Experts of a small language model: a variant of Muon for the experts.
Below are experts of layer 3 (counted from 0) of a mixture-of-experts language model. Rows are named router (the router's row for the expert), up (a neuron's input weights, with its number), down (a neuron's output weights, with its number) and show model dimensions 0-255. Each number is 500 + 50 x the weight over its row's rms, rounded and kept within 0 to 999. Numbers have three digits each.
After each expert's rows: a language model's description of what the expert responds to; "comes before" lists some tokens at least twice as common just after its tokens as in all text. This comes from a sample of Wikipedia text that the model never trained on. Tokens count by the router's weight.

# expert 7
router:491446525516466515500583594557525518600473510475579541487523541563519472521634587526503492502547486534500563391483462472501538479439489454511474480592532443509500573562550475466607562376475558458578519499461471540450464507425575456538503505395494441510456640577538527501498601621534470477554462558502489422566475481534455395541500566519535525456510514420423495474457472567484512476480433441551408538530523498468507545462553481514392498477530451450518480547578561439524469614481552544533560431501517518418473470502554480515527528580471548426578522381551501500586509447442487484532485457437461395508487517515583389513424497552500538445514446473501583526467515502515499443558478482482452476429486515502457460407545456480500555488486487473557429517514476390577416531494560
up3:471488470446507478483559459485466519492513541593506584619530534522499591505589491495557560585535557553598498378459445485475402521520419566469573463504610434480500496426460501442462553509452432494362556545463524574499526452500489483425482420499531580466501516457466510539534432482459364486479544494566579414475434538543550491476531498535574517482425512485523545480474555553524481487537420535425618491533486572441527417502454469623486543510503493340479476478528515488532525467387463466540494545456589467531530444571471463496422513505482452412538502468525518542542571464486565519516468479444585564441488502561563453518586528622438472582503464583503450521531546446469464493562444518503548528547494566467456550460431525483506563455460475511505469512526531419520539443458477
down3:598536552545498455454512503488489480496432375469505492477623450422505506542528494602466489479428559444601541485535562477446526458545550484512504532477532563464455399508545414474507538467519499492475491442496428522460376479537544587518479491494564399572565483563469523473501514452480513420470495492433492504600514490537419536584472551557500433458584448535493549446571462463470549606545488516547481555607610570454626486453526485439510430551545460426451484568524489525504537414595504470560521475460470441459591582443466602468542620553509530517467516438514468533418505614488436530463547485551397524508522502513552462504507549471473440453505446509629526537578456505520451536434501555491416476493543491490482452554547563546461468546496467501519437482523517493510479585430475
It responds to: Infobox field values. Field labels and values in Wikipedia infoboxes, such as Born:, Coordinates:, (age, Personal details, and places or dates after them.
comes before: "\n", ":", ": ", "\n\n", " (age ", ")"

# expert 0
router:490469567508539490533510534591431537485576492550516612486555508482505506510603558496482472512462537442484559478415445460547568481485444411558485492615507503460479493414513534434610527373454553450463504422485519572424428567422598469522482448437485542527579603544550606521516526619481467620556473508488529496489551568551533386440450446486503512566566511465508508514497487565534484416513528509485452553550510642572539511480591496502419502453541466471505543512581538472483466565497497493429523494458466496497492509450584466512558494519462483501519519398557451510544520536480583495499490393473484435532490491454543509562475425547547520462520431558506578463404493510521472568520452594520498472447500435562456419411481456447536482444536432477502447516544421408493407539491556
up3:483493614575398501488530450477556443495467504492474491439478533424472496524605510607428478533433399397520571551503472531549481510433516478426433541474346565394519512508445511547444494517417416543445558524450548485452545475469582662516517538541530507463516550585491434577404464462449466519549475507478472530548640492562422491504484495411490575535523505435597534454491472536510503508485506471462529529540446459543455400539518506500499540511409565539528506449462439564576457492470479552485448441471575477478555443485513495488488521436515530534455442566523544578513472515395482564486480495470534560505526500400458564494505523585567467505449508498523362544529473388453502512510429438456495543484460553523488489482591474536477555451492543470470460435461512473432473544494602
down3:546495488586483522450510643463566448415511606551480462416521544516561491516537540500552519469527609491499495595440464463534390493423432503545509464483530449474429587537476482491555613471603530457525542433467553576487457377477499414513594530501431437442486383517520391486425420414400462563541507500399439543462468471529476479467535464494599476453476558519526611549458497586529526457513520593520562483532514468394524527468497470343529473535445459582513494475533453423425551508498544526547545480477479513510505481534477449583484471578551494561472525600470442479590517515532536541564492481439487459497528483504459510455548510474519596473478496405520513464507444524524470422527494504487510509504486503482518506475395497517516400501457477547511592455542491554458553554496520
It responds to: Infobox field separators. Colons, dashes and first digits after labels in infobox lists and tables, such as "Born:", "2020–", "(age ".
comes before: "2", "1", "3", "–", ", ", "0"

# expert 19
router:376532480498395562542471585511524506554496542502536476514492556457476550564476488493542445458452520478479524411494433452542492512573540536536533499529597402561428519474437460435480506510522485564464449440471516464539502475432450512467479520480447419586451542411412483496391514521524491569444580550573506377552519423548473482463505449535536539587581516502509456515567529421514453468440460431497547450532581586542580583516484518574582537528563466456443467441415406526493503534598496464373510566478494478501494541524445452451384537497478559494529585448553547442454453413466481502459458449538574501484523532557566496561488469504469513400425505446509486445591491518556409533404556585545447521533484449474493455537541507549529500455433467610513475486551540543562529555477552
up3:648416520500552564538510445507436403582457508450511565596483533454476525451468455455404597571489443461513474559431500642460482532537481521571543551512631502492522452501507504520449512517518640538445527520498498449512570579528456519502540479559469554463482368532544498496451447501543451592471488547423485467377529445519525503564492514463458406450522482547430499461458541433539459575535474416476430484521565457479499519545487521488493530525538498480541422550537458525416548451510577431406503513503445479478415555466411457405503412573512467555486488548529539543505520473547484520472529473435536483525506483498461504529515519521564454463568502531461467504574503544542566490494458492559484491500535509598553424472448518508501468488476685499448451529567499515498602362470461
down3:474594496501469497432519514533544583514432564526504466443429578619469438431574496501541428461493586522489548532455481433510525526488520373450557405427405529444495598459457543545514541510626464514557540377460499480439356452446517402457533517478500570530481504494476487584542505475512468536536415426561568498515383585496400475425501507528573506553473565543531430540538548523515489446422515538515581424514475475515429460464501515452496504467542464466498551483426509535537513438461436515527480478458559521517556554588569443568543509490477463538542435373428519534447536520395500524476486550545412507426460507467605522524522500541434485545493513521566473466385508497432462478484409420463476486474507554508451579491503514488520575479512456546545549462507452510529527592496493
It responds to: Paragraph and heading breaks. Double line breaks after an article's short description or last sentence, and the == heading marks, sentence-final periods and opening parentheses.
comes before: "\n\n", "The", "==", "===", "=", "In "

# expert 31
router:440473516520492567508487511541487451556438488485534509459534557543476554500510500564537567516451550520465595532484445526502554431500500407545579556540656515476475536560448556442423495365482538519533492470401578534487425596462572519446467432441442382524537537425464515470450572547520451529472507505443483508493508447554452475505492446569467538563486527514508439496503426551548539516502472568566523530503477546500571553498650561403476573450606448472537574449553483564432598492598456489489516498506467457528490491515441504503536498546413521480462503452578556526396492577481466507553459430478494382431549504564526449509463470446485540402551504440578496466505490406591446492529529555499523517604442578559496458469506491419526436399440558515477457489462503476569475455449491
up3:495500582510424506458531487498503538505594376390515538427513586453490474535473453475494478562573491373472486497536515489436483522496526460518510453394442460502480522583606478521526518470461437549471482450569497535461421450457471528478509551490443549462575543508431498518467555542548533437508608452437540367522532500552578482445503516313522562442462556410527519485571520492440584546385498379443545573540476470521505523468583523576480500472497552441497512450403463519509638559407550547481517442505572532491471541510501508544609603499486494466471569499518499546419575535455506490528447425519453533512395521499547471499499483472505433469548462432513430495575559517531467558491441502465456522516478552516518438610518453517484541475445520465500454468548509459468461522478588
down3:450500508469600485581469446599583482449575507561511488494543483389458553432575473535493541534475524474494515666493424509574406594423473445493496530499470517538583564545468524412551413506537424486508468420426481444521546441449548515549485457410476572561477407486476487539514451508457487550522536460480468512573485472447490510481369585514503455409531489433565536530534486523466559564536503618505400539524521480463519440538547500518511383580474494505555552555571480549439360396493536404569509432567454441485397470501459491505530496530468464495447424472543496503436446544462434496479467505493510467515541499465540398492535417479498441474529637507490509497483423383513515480467474578471484481425456511462517480497553481522489515516449529510530477463537507493588488448527441
It responds to: Article starts, periods, tables. The = opening a new article title after a blank line, decimal points in table numbers, and line-initial infobox labels like - Family.
comes before: "\n\n", "\n", "=", "0", "4", "5"

# expert 1
router:511532496500496508479480447556454508399491519388453451499532408482565537494522435488499368554449465492603491578491489474501588587478489525445559440483551451515459540535490599387506443470496424460471531491513451490542578441489553510428447471591530516453492484585556463500460513502534493456490518474553477550536527538414525533511539487450478516465472541556480460477471562535532492537525490563535583495520550437527402485551530402514532450482534497553448566554559534420475454476537530542549485385531404502539497575552484547437481453359464482591553547509541510567536540541525499466476559566562430444601535464413348568467470532462484505570533552527501471505467500494483592475448475419519554545468482470481514482531471517535487433576521465427461520398330559567478563563551431
up1:561538459477480448473592488479494375494521501554431584507500458443539384528473517614435554590514633506537530501579468463522546507475521541485476539563478461503523371488607586514475514475552425480480533463434512569483504428416507500485437490522579562530506566455555456493542539503551515510538487472510505509467522546559563538516484418455520444548515486470514491487492479380463555501550577496577579495478562560399586508463518574443589475523432402492560544396510489433540483404506530506479493534519416497472484559458465420535437541541444545516472508495536465511432481498582424402467517389507492437517515564516547511491481491462452454415464457429495482541623510503524440526489539531509480477528521618495584524569534530626516454517401477554543490517425517438426486540470426
down1:543535625453422502545533432480469489572569531565461504408530534460500551426478472571472452456447480535577509462459499462478487557488583485381549519432531490534470483498566455443455486491492528474477528482532467525508483456478541524440537575461401524440543553512452418548650571515635505507552479459505478598457491466430430454479423495485610520419472475531466450545456466491521510486502496366504506535527456607476388396552522485477454419495500579477464464544479568501492430449439546544497577471530508563515470554496450451476476552499469504472520507519435580474460581479513446467512501493492626554502478544369530469574551406478425586551499540577549487511467507464549532423485490550466466532403540414458525593491493579482498450550479469505549455546514492491533416547526599
It responds to: Year digits after century. Digits that finish years after a leading 1 or 2, as in 1954 or 1977, plus scores and times inside sports tables.
comes before: " | ", ".", "–", " |", ", ", ","

# expert 50
router:511450552574556532455592444530472437552456605565429492474478465556494566404586539529418532430594561491501523566501584549623489436470429550534506502482582503453553535549494549558466526453428513542508515482476515514441448452460576475428496523516494587464484522461449568535531513374475484408557467551412479398473477532502569466507516498553536495491402497493442531469543418530522567462550521600511500546513486455433487473445496455451480463443494509518617615592624606514487533475496534525570564440515451523426504411466580494589550466488452526516433464530506578477529464501451498450493501507464500406494570512499499455488487483554472494467572507442525473487508488474466583448563420463453488510566477567447470461380522514447474530571491447480339480591485478488514503472521523
up0:489501520575552528464534472547519494501463521445577598494534570566501529480432476583542402540417487482541472492501525405543453474503427485531519658494460545614392511535499442494480560471517455609497445543379448521555488517405505495512427428517518542465488418511582541514513407497542530504503496556534502453581599517480528501513578498488529513444506499460409481468546506507512629477557430456440497481479450477512447450489487470544453522492489591522530517549427509550570587484541429429600498451456515520344482502545480400480506482508550504432479474360500475451525508432492519467555488371494574446502418422539487485571545467501585475471501543471541511514449470475463349482523517518538594488455487509502496490448563549553514585502555537430485523491539508450495469411556490
down0:522384552486554525482485533528470496430440505550578560602435542432489465429534520432486562565455504460453482555489465600496472529457516489478506525530549506534487602417500495503540545594474505452642595500446496533549492476491533492400460534570501599509491476398580469483561568493528482480659511462539472501573570456446453565482401481458492406444468542545554512436521544497483528494527501515507590483445517511547377465426517499515535497475541598516512425522493531530527505501494421452490433463495533507592553500533480399533540501532540461516457522488560436441557454490576569502470469614476451420503471507560502533489519509529523434547436501559537454489467522432515452448519483456394516417480433525525552590558379513403504402500424472518594556411465437463508528532534502
It responds to: Sports stats terms. Nouns in sports results tables and infoboxes: yards, touchdown, bowled, Open, Singles, club and place names before pipes.
comes before: " |", " | ", ": ", " (", " ", ":"

# expert 33
router:570551445537483557515486567529549432466595609555487448457561503426524492486526493555472554623397465536610485550437384405507594480400531435581571538546470417519436482490479512511566487496519504580397496406534530418520455556478525466532510442455491552458559516466474545441494455430444515505544509582548562498595488529445456560464514473520531433568573536542505468568576442489541462492473517570523395466463543565574556567527380536482551446489512566411475501429421489522475385528570472442467407482399428470543503536526496583488528512520508476451576529435547464436451552450438469489516514422513534545404493492462467510559533476555501476456470536488377471513508527542517404546459500556536483512503504518487543455479553499449487440455484467537542548415558486516489503494476488
up3:477521461504538573483451444453529524551552465485483477438459555524543453433440525426530524498491495499496452489448633524406492580505507458431569538530463487471481507551489503480534460594478517383533469544472630446595545421479538496458445498464530511470461552560531497476531508439483478497482476494556517438506378548518500520472550439461492539560476450490554581583504459507560455459429428513534486544410511524534496463481421492567389488475550525662604473484462506445483496503503452505518550479638536529475545526477421544526435527524535504453476467636466497518464463469592444583417505575495396482506487478559480447468535458418581557552429529559522602466535458512512469523459483427519537532459517528477497431524522610511469535488481606478536432545313550540476530471453505
down3:582553537444487535533416485427445435597525504585564545541503555495490518527550485531519495535463575499582561502487430342570536537488593545458548474561487517476547504482450400419584451448457523561448514443521374490512454489551429524523512575527434370480473459500449466507473451467487510474414376606524522449469555525515590378574467603488539511461470516448494457445446537622571573542510481411551496579527531539518543504471484563489501538491502493436468546488576503540432449433523472415534600511422559527430519520504455494469516525466487487430522563494536523438580539584430500507507505469469538438504491498458418487534439527507405500429480478516571482410490449565466521496542428517411543507567512506526514484495551501450502500495500473470564472541459492473452360525472461
It responds to: Line breaks. Line-break tokens ending list items, table rows and paragraphs, plus row starts such as | or - B in lists.
comes before: "| ", "-", "|", "- ", "The", "- M"

# expert 10
router:420512551529482499562417531469507483473481484531541457555519507424489519448501518512536463521462470502532458420479547435446561534526516561514543500507502537523462422501522456505494435618585421581414449526514484454497519470525410657492499523466495483548499467492509412523426465485539508560472506515518454446553462417476482473477487440437527507626566490520539449467533572360506433427480529362566461455461522527499540516531418616539503534512486449528505374440363417532510539510544493488418509551548545470481542536573488551463404639490466417569538503527519536418498457480506482525424462528614625547376445485556488540545529513542554469450453477570504546412607494516572438535462562506508483489468516474450487538534465494489497494420478519540569556547504543541444533516502490
up0:463468534490545523528445507515578475554502621391550461425460575452522502477581490505533505467512469421443492517509522601511502556566447510533414634533531476441558493490476492459458446478467555466514416479492426441528513481478424423490523481479416472544495491552533557461473561551582498591492516502454430439525513454457545477592442560475517450459478555455356454548456455494485482497437570376365503469472455500426490591513526518497448507431524604529610598491492473463510484511479580513496488542489496534550521508524578487534513537430534471480588555461478518496517515472553482483533499485247526428546572491516475555453437512622492454492563493460512524573459554486609473477491463563545519513446507554518445442555487512537486515425486438490513538512471490470576520501467462
down0:436531468565536451619542520522561505444445470554487559475596523493548539513460519534519518491475475568557570487515452436406656470446551451526514402501480493435484503475530512517517523484484474435484508492481492534433482608492496482491456447483513461576603561424436461574535437489469470472555569582485482479463621545490485544495565405494451547464561533484513479450572511552479458520498358589476553495484575472476444443498524560576551477527514469484456407572523535436443507427526336541528523501556398487437517607460433457419529536543530470467487482421522569463401510512436517496556492520623474463559448498556533522548513516415517430484615497420482398468536533450490595486506582506482543514562484540540490501487475531568471500534548500528482478550486424542420509437528488
It responds to: Sentence-ending punctuation. Periods ending sentences, often fused to word ends (s., ing., ).), plus section heading markers == and ===, and some commas.
comes before: "\n\n", " The", "\n", " He", " In ", " In"